Experts of a small language model: 64 experts in each of 19 layers, a softmax router.
Below are experts of layer 5 (counted from 0) of a mixture-of-experts language model. Rows are named router (the router's row for the expert), down (a neuron's output weights, with its number) and show model dimensions 0-223. Each number is 500 + 40 x the weight over its row's rms, rounded and kept within 0 to 999. Numbers have three digits each.
Before each expert's rows: a language model's description of what the expert responds to. This comes from a sample of Wikipedia text that the model never trained on.

# expert 35
What it handles: Second piece of capitalized names and words after F, T, P, N, as in Fat, Fatik, Fallon, Fall, Ten, Police.
router:541483426548503417473524475456445476484565476528486500495513524525490553425405569475487496489500528487516508548492514466473445450519501445489436459540492443463537490447509448479505499396484485536508536546472521513393459565450533494557484629509533492476478481505460540466473485510568522541451511530533514455552446466489422453466480530482473485529553450509465486486476523485485495523503559510556503465555507546501539525483486570394480471527482580487475468569495457501463486483511505546532483462492522566512435515512497504489503476482542482518541431485520504483485554509486557458444597540471596553570457570521498513523414467539439498558504549551458478468550550477518460472458
down1:455534503498458507534469476537439516502524452462484475508452490451451561467480472583433420502515485462539544521433418539460462527494467507489554533507482515506476513462521425575479496446511592452486458485553477527496530559522548444486505465486494517432451527496451528513475512470507482466451431433526460492538523479483545510471471486537510468509457597443478516548542480453447554556464511540519468393514548488468532517488480515534509536461545526500470505554515519473536460478499551439485563587537575474530549568492479551531489556533574489549452491542522525543486524509499474458514558456524533565511507583595434498472500478436440456481577526550515443476489506538519499440579

# expert 45
What it handles: Word-pieces after a capital at heading or cell starts, as in A-ss-embly, A-ss-istant, R-et-urn, R-ele-ase, also up, reg.
router:553453466510512461461540417440516448485522472531533434502499513496485448483488522461457502496508509447542460510516472464449549463522469467448487456518533470453525542455468455544503500455498493565467517557452519566449452546448554452522476535544510481518537479438471506501536480449481546519510538542545567485546421444456430456440458542436464429583507444528489540464465581507457490460486602534493565479518492512456510507476515575432448484521443550446497482510551520480533491518450471544501394489487473530515492566544455470473530480466482482548492448432500518525470541463403523451539493546490527505503473582424552510527487467532485490518516533528466510475527555467613459478447
down1:443498457491494521516497505499416498494536474544442568457476423383518488537440475458575483502513472503564610478483484489514541510480535497489484435443459575569509457492591500492501519478431508472478412563478505555464569519491469427489494554516521489538546528505490479573510543550440505527498509476492478512507491465487503479570493450514475554477529484490529466530509489482434507573521481463525507536520493482479449437476482538578544542597517525503488552411547482435509489483461506544465514546517484503544469525515469517526447476514488503509519392586509505506542531509580443466573540516511484491503567563534526528448497526491562533505514564511417452485473403506475441509523

# expert 24
What it handles: Middle fragments of long or foreign words and names, like Renaiss·ance, Ghostb·ust·er, Neighb·ors, Contragol·pe; also = signs in chemical SMILES strings.
router:506507506611551459437557442491436491518504426542467467471466573500476479490528571437481511555429522475576461503523512469440483452525508506442456490547526486473537471400579443522540543474583449557494537544472537506529486542463542469487465544521505516509465485510468537505494500528547553540490526547523503512517443448455494449494509550470454449485511474533457603465426578449481520492475540535558526460528544548489513513511422518478455515536488547535467487516552480508539513556387487532544450490542530561538489544493462459462535473456519490564510469488508518524475547449442542454450552512431532550568418524470548504522475479535466476531469588517470501486515514489508475494441
down0:479515472581490504533491448432560554538511562450455427538429458502595539536488471507382452533443456509584500551538449610466449535585491485433473483458539452479505493488485565491571475455485510502522519516530520520485488506545481511466454478505493470526539481546516516475498521469455521529543442549523507502512484521562510517498418460513522505468497534506516552527438545518457436472489531504503450449502480534433512534458535531477477477539490502539562454538562562518477532573527597569478520481518482487504539496436527457562488537543519546536495488472464467508495460488431513515396507480495496486453383520470478522509498480428524439502561593479511508535530460526519458518465

# expert 2
What it handles: Word pieces right after an initial letter of a word or name, such as c-ul-inary, U-k-raine, C-ab-allero, f-ut-sal.
router:509415408522505434387550485421451458456508466524485470491523526497477514429486551451427506442503539473537464526576534421471537480512481428479449425525527508455524564461510462520549552420468496521505523504443546494462488564484512496513469536484494515457472481454448536476486470493508537536449568506527540448524468460437489490499487517531462505491552483548449498461459526469431459480425531536556506459560444553493565522533446508463487482587501549488476458557525501472514528502463487555530479470533574558469454512554461438504503469477555466521497409504520528542440522484494554476503542537462589537511447534487543502530508437544480423504561482511451545487519551470537474455478
down1:463533509456546508439525529597433541510453479469412564502436420466498501530595470459515500498464472514464518477523522520503461493545546513461476539528472491534504503509441504483454464541500548549552539495512518535484504510574459544470541537502526484458483530517433535588503484480590581525566508485518427463478481497520463532486545472469598515500461476460504550539507520578544562468413452502481507455550470357515486444519502520547451512535535505452494481501493528575496485446513524570522433537411537499458510445454476474443473497415455506450505501514546440484467559510466467537583520485511443548541504530490453475485532516462445504494447522472484497525529474516491519541449

# expert 29
What it handles: Second piece of words after a capital E, I or A, as in Elite, Elia, Elgin, Iraq, plus Al, An, com.
router:534451492489505447437531504470477434488545408566496494438434500514507501481411527458485530498428487460525455489547502457456496470510520451496481438511538461462516517495544484630535553509481527484478548500503554530540453513467502484548455528527499475457527493493425562454491482500538582509466520517525533516544465435440491453435433538455472434509559416583477547498527558447498511431512538533517511507523506509451572506487488506474455492529451555457433490510537499483519570502498463556529444458558496547542459532499434442441533453489535495502502480470496522534513531475463526413476543478463505568521498551451551506523445486582446495545510544527431520413507525493561513449430
down1:494453456523528491479473498466506508504534509479522427435589527497489550499444501516530468561453501534483462491580494502506471523493464472595505471426511547538455550482421485533518441567461521495520503530451557507512474484618520466494452537449466533498438435559501476481536541465447508468443437500535465455476478455565539484494485513613477520558500565524528477458555437519509557484568472535570440457530524529485487605481489505491536509593538530539461487521558528478465548517509498557464454523513504522502496481550436488517486489546482572476509552470495463409525519450506495498490511433526457497574488531515443482469503444449476504467538553467579457442494460538429474556494

# expert 0
What it handles: Lone word-initial letters after a space, quote or bracket, especially m/M, p, c, w, h, like m·idnight, M·unicipalities, p·ossible; also table separators.
router:511467462565525462453527476420481497534487436503477463437460524560507507480483533464484503538498576399522464606537589484496475466533510485464477453535534488468494488438498448569538516494516513552463522555482511597462482574447521499504459512482542565508466444426473545442519461469548510566454530543546519488522487467458455456473460502480435436498515487512444507473455593478471455499430574566552505469574491511484509556454460530488497431511492548494462479519524468433497481483448464526524481485513507546523489557537464530474596502512498467547494515453522515538499515460475511493514526604452567502483474560458501578526466474533448479531536520482480547463516520455542421414481
down3:505528513503428548495512488392484494440425507488488488481522611491491525421481521542476504435523465546481539440596540502443552492480535464572495452441548489501526501476488573482484542510489517478457523470473542510471417593439445580521565463440512501525450496481464505441471581476510522513505576442505489495499512513469499523493515501469475454469495546562450564497505490533450526511507476504458474487544460482529487451557494478436513433507457487550509537549509483497430525407482415541486551509448537510462489448534510454527403568529520466446514512533491493518460483516385484517480517564462510435458461483512486411469434520543520560555500520510539531509501472508520455476475

# expert 1
What it handles: Opening pieces of multi-piece words, often Latin prefixes like dis, ex, se, cont, trans, or the i in diagram and diary.
router:560494473495554499464556486461479464460557482508493458493461548568479518415510543455509533560509547431588514478562497435433480506528475475498477458510499454476549516465528459533557541430490448492490594520445547472545491529467486486553477479495467518477490442421495474500454473466562510550415556530627554473511400499430495476437535533501476431520546493507496506484539523513418473495471538537538486501521545545447511478432489525468461436508483523468488479576511513485498532528491465559563487496537505521533477560541479454449550488495474477546513416455501547616476513451475551406532537534455530537488499527477490518540461496542465463537543501498513483476513577450508472507455
down1:426494508476522465575490419529437546489519349561504468545533502563530534560507486513568515513521479481506454481488462551479449448496467446474484580483466512504513443565538490504501539551456541474496543585513495545465529560503505483498523451559494488541541525530515417478509474483466479472498481504440475570413481479592476458529486532550523484515522482486430467529554467501456452508519448455507540525507549479499480526458480517485461495494500460421507509581431482528450536475501527552563564519470489452479494548523525516476555489581516487424535563476492538438502510493507511467430487467505505519495481436404462453499478436532474468518504446529444576470465518446483460444588

# expert 62
What it handles: Word-starting prefix pieces such as ex, re, r, tr, con, up, especially E-x in headings like Expansion and Extracurricular.
router:539468510531508442469534477405462445470563458511504434467391476500517533434492504488487507521441509450537474524511520476425491476579468488479499391507528486402491496501514432620552512474537490499422505504459523534492443502474528495472473518511576513510493467481463533496551430505502538507469566513561539471502429453452507435442403529462450467566509456552491524473521575443458469492456530538511478499533477534453528500492464592491498495511450577498498497514508473486587480497435463508493442530523498559527466542499449429466569495429529499550509511487504511560465537465459549443514516495447552524474496563495568540502460477538476497520506568493478486480497581496543503465482
down1:531493508489431475530456446455571482533490478510480533492544572500553494482486462517491540487479537469565458554453458516434495481548510496519472523511493457523589459454514518468587504457550518475525491587476472532544491541464479546457538521519468503458550531460468501511479512402515474494496505507498494417560432498443495531557494534458492489474501448509526463502555573515568457453466484593543501530501455499520480504476520479483424419532472537411430479532482512447514485414555471477532488532499472497526533520445462507492411474484548470519440473535496562416565512406562460494499461465520478453448559460490507528589490492452521542460547576431421504510502550468532461505549

# expert 42
What it handles: Table pipe separators following a date or number cell in schedules and results tables, like February 9 | Sacramento, April 1, 2008 | Kitt Peak.
router:556482453533551474471588479486476530511522456530470490493496531545451507447530565471505501531407510462582433553525512474477469422524474488480473426536554479470509505471550483558488507462528387509497516523528554503465474531456508497548488552509499538490471427498468538495515492552517536518486486512517556494521451460455440490493511526522453459502596447514463566537458545441447565468486540566565592478525492543463567549453440507476462512519446549483468499492537447483565534477385476543527489508565546565513507542519465430477560474453516512571498454444495533531450512460476514489492534566454533545547438507464520528531501451559461507585511526501485486486537537461514463426464
down0:486496483432468550489587581467483512420498500592546498487543452510526503534507509532473449456427537483444482563506460395505505547615490504489590483420535514427467489539575457484531513493486501544453519529504506466556458572535419519462486511513440521515523516495455460523469473485504553451419540494508501415567480567474461585531509471519511512483490547530479512465508531570538468498538509442558548500499510429546426550494462496495497555585490481440499554459462583527506518513501482544482508537479523554552434505512530475546525405494457500469501435518487475521514512498460478536487480490438484468461511494520500533501462555508451497516486470590458526458489468461474487551548

# expert 56
What it handles: Adjective endings like -ical, -ral, -ular in subtropical and central, plus place words such as French, American, Island, States.
router:514470492556539471466584481434465462539517360564536470494509546536448469477520530432480481508440546447567415518551551528497484486533541431484474530549524522511570502478556457507503566474537436458488529519492548520462446515481572490457488553547504535547473440495468487501441525506552543563450489531497548516513419473468457501484487559500478487524512488538445531494439526469504536458481521532560521452560580541505521539488461498445503500542508553430460488534583445487538543562463507557539433501578556573528461561495460469490527458477528503527514455500527535520494528471486535480476538508419542583496429517450525523520464469569479517521496519501478512485524557441527469435512
down0:495503470438459505524531539464397465535485544530480451530476453492544453473520500496518447536521403452571513502423527532442493502435503460483522502478500463441498514491453472613472422488489484553394504474466510518477532556501451523499402547532507521556536470528549439444525506568587561460528462515592555538455470512505501498497515414459481526469451476489556488639509570497508508484494510473504509483449553519484514492520517541501499546474462513550479513459527470458477421450550494450479469450500523537482506525510514489532513538473477430488554575555466470507504571545478493533417508522479563527512499478481524512437498574501507503458503495541428503527464492559488572471479

# expert 3
What it handles: Word-internal pieces right after an initial letter, especially p/P, as in p-aint-ings, p-ra-ised, Prairie, design, Pon-ce.
router:548474452535586473496573479461466509500566462518519467489488555538524558447494544465461532466515525482523501520537502476463478422516435432458477463522526459477539479460510464511510515396496443478452553531442529485439511520489546454497486538508491540484492471478484516496509438552560526571459555570540528515520467485442456486482528519525488479476571503552468484483473523490444516480452510517529511459553502531444485527413489574408465452508452528500520482542495474448499536530457481590520448432512570522537404500588464470476505473457588473558520449480533521553438528502532550462485578541473510521483459557478546467545423463532467448527539509540482564494521550427541502464426
down1:495461565556493502574517520479476491504470529501517475553585523439514520485427442515490449489505495469440574476473402542516463538552539547526461498524501520530492465474502542477522514450571537516535506492471519444508570542465512511505521493548517489482526475458482505502469537481445459573555498494396531496519502536505480549491455532470461499474470526476481508666476518485501491532463461394382530495427578484559474583423509486466471456500487482481537514425447530526493516468573484440539508481453458415529507573520450507456509471538486509489474524495469479422551583521477465426496437519553478506491473475513518551467496490533531508468449425548479516501514455529524527485489

# expert 47
What it handles: Pipe separators, line breaks, semicolons and dashes in wiki tables and lists, especially pipes after names, places or numbers.
router:527498510562521452465554472482483522604510508586441501466521565579470497450528526418488516609449520451563432523525515457500439413544520448473469448549544485476505487455574494538528496486552445530485531547494579519466531562462516478545496568526547515455517445487449546485493506487517515567503504526490532494491460473454456460461504581521468457474483456540487556472429544443463477491466513522542579458510527534470521537434455521457447509551483585498458478491557516479540536576418485547545456515575493518530495513511453489418501436430507489533527477484527513532471503483470542471494538530443520525515460531455525541522485459539476514527495522543460508486606544463510495450474
down0:520531471502471427531544462479437537500508436485472553500439592499407538549490533417507487473425483544463528503449518482548437580523523521506524525484489481492477550522537565549426525504525531352479518467495523465462568504521476446499483538537567487471557510488488523541435534478446540521497530441502561511579453494504556469481500540462534473446537514535488497500537560454494507498491495422436462508442500439479504494497524465572543459556532529436513499554500524549477515461487537450465504473471480532559450488523544459496527488458535528472480487444504545488495492574476553480374498451514445586512493485512477498535539530464484477491435442541522476471525557519489556407500

# expert 54
What it handles: Word-initial f/F pieces and leading year digits, like f·atigue, f·aithful, F·ulham, I·f, 1·990; also .fr domains.
router:510462460539520459488520468420488500525504437534489448444430542567485504459478519470515496544506531410562511581491565487496435496581531499447466491502529453471511504454510469557559519491520493537422497588464529581489412566466511495481446525486514584509469437417471578505545442486569534541449527527554538457543497443478489480494485520494502429486504485516422526480485558469470461471449520550548484479613523517453546551460484532504456458492513520478477480514488460449519481514462471529536471493490490534529442548563482501472605478511520472537535508452562536528467511434467531465537518554439524496473435532477511562537462496530450467547515503485435504469494548453525484422459
down0:534520476529483518468512525484509454486498471576520464453441553501458513521549521417456477500396522482434478447459467546455507453495514569495492564484504508444486502500476479430550496535498508545446554494542558527470569492510564484533512467480499547550582508576440471526508476460527438509505539576547467487514520475511504605482436480535526426488499559539446488459548493492463442401586553518487494576519509540482515433439492522470474526464459483496469561515550496520506518472505463500545451506524513489533431461456453517482509458501481485501464555430525528502558463493482436462466540503577453558487539418475547449486549367517454546558500475435469494496497491500462499476514

# expert 25
What it handles: Single capital letters inside acronyms and all-caps or run-together names, such as ICE, WIN, FIAT, COVID, Monterrey.
router:560450497548566474438559456474479451569563495535510481464490528527497463487503514450492530507441505453536463573524525458470486467498516479483475471530546473455566507467562399521499527502487473532472562539475522501462497543465494484536419526566548508479475432484460494520429489525517511509438567598522520496527496447486434432467515536474452477537543429561470531465456543446503498514495520531570576479544498533491531498477450517468419485540460552492406491526567482503551539547460484520518465505607487546565476511518473435504540452458505499530520421439550521556497546456515543484504577518510555517531466567466518514511494467536467508577544512564438512487529532437536504428475
down3:486491572496513519504493468492435481475544538535507464527533459453508455556473489524578515473467505562492524489552531457541414465493476620502538493529508548505482570495510515563516463613503488518568543485485448479505498488548435519467461518488564513517468468539507476562493555498491517470470445501495496534469504540520483405525577507547467525496475496488487414560563491469543473496513450501448458594515488529489513497529517555502497444487522483565495552443444455516483472495474573505563501457493547446535507467515498520515469511501483559557507516571474559572542503481540460512599455470454498478521527515496514467502569506399490572429536504501581519445434469482476432425592